Experts of a small language model.
Size: 10 layers, 91.8M parameters.
Training: a variant of Adam for the experts, 500M tokens, 7636 steps.
Below are experts of layer 6 (counted from 0) of a mixture-of-experts language model. Rows are named router (the router's row for the expert) and show model dimensions 320-383. Each number is 500 + 50 x the weight over its row's rms, rounded and kept within 0 to 999. Numbers have three digits each.
After each expert's rows: "raises" lists some tokens whose logits its average output raises strongly, later layers aside; "gets" lists some tokens that make up at least twice as much of what it gets as of all text. This comes from a sample of Wikipedia text that the model never trained on. Tokens count by the router's weight.

# expert 3
router:420437534453499399542481534517461475512587528471427449549505440499564474533511516376473426491560572499448453532552463589457551581534418574469559511478487442498474509456549429458491471452514534
raises: "\n", " the", " As", " A"
gets: ".", ",", "\n", " that", " =", "=="

# expert 21
router:443488454442508429445555390481550567439528511517470521592550500569392487543550457510538527469523456467569507540503483561502455457471446467530538415515489447504489432468586525603527504496529515
raises: " A", " R", " U", " N"
gets: " |", "-", "|", ":", ",", " by"

# expert 14
router:525507396516556641421591391629490491557539512522484482481468464518526542526496553539625466469538480521441651577468549461570505441508487565480493572480524514566510478552542535577414544529453452
raises: ".", "-", "ies", "0", "2"
gets: "1", " S", " P", " R", " G", " D"

# expert 5
router:445488525556515521412488464502543492579487564606504474531466469472456471587569534560418529557476495459467407434540429493628487562542529492499557427504567506501500477501495448461552443568507516
raises: " of", " in", ",", "-", " and"
gets: "\n", ")", "\"", " —", "%", " he"

# expert 1
router:514567556516577531424568401475450473501563526520471563473567473476492560521535533569478471548539486496482488530535475394480512537408522490448556541553529545483481543563473501460504459549529478
raises: " ", " New", " first"
gets: " the", " The", " a", "The", " A", " and"

# expert 12
router:520553534506474519541479549478536574458508584463574495435518536519533561504473500452385480553437530501437523509528519507482474532459534546490532506435523458511384528449473517537533506423537477
raises: ";", "-", "."
gets: " ", "2", "1", "0", "9", " ("

# expert 7
router:529443478573473581490512506399570494484506451521471500447467620553514461482522475466497416515528394531625506460505502598489577439485479496563525496561447452469587593456428489478555436486430494
raises: "1", "2", "4", "3", "5", "7"
gets: " ", " (", "–", "9", "1", "8"

# expert 4
router:608294497461593573503572540550455552436410507508511525621519472420479503516554501549573534418507448539411462562499565533518473575536601495519377525452447516561438471519429567510541508591505486
raises: "s", "S", "'", ",", "K", "L"
gets: "'", ".", "-", "/", "–", "S"

# expert 13
router:536449455507479515418452468448498439528547458487443408577466421459501501486512459526488416507504467478468510460566445559568551449501520595489517521548496472504461549500556568513471534518438458
raises: "\n", " (", " N", " ", ","
gets: " |", "|", " on", ":", ".", ";"

# expert 10
router:407441485577532503474449532411462564507480516443582490459465497457446452559519502465483592522459519473583424503461423467446504553607510446547528466508450495492443481485548405535464504454509455
raises: "8", "2", ":", "1", "9", "7"
gets: "0", "5", "8", "6", "7", "3"

# expert 0
router:467569485409410519439504499542485595495441468423498375450511566568492482532505424521528516459494600478559546507512507448464500475485473473452417550563472490412471518533561504495510507401553482
raises: "-", " to", ",", " |", " in"
gets: "\n", " \"", "ed", " known", " used", " as"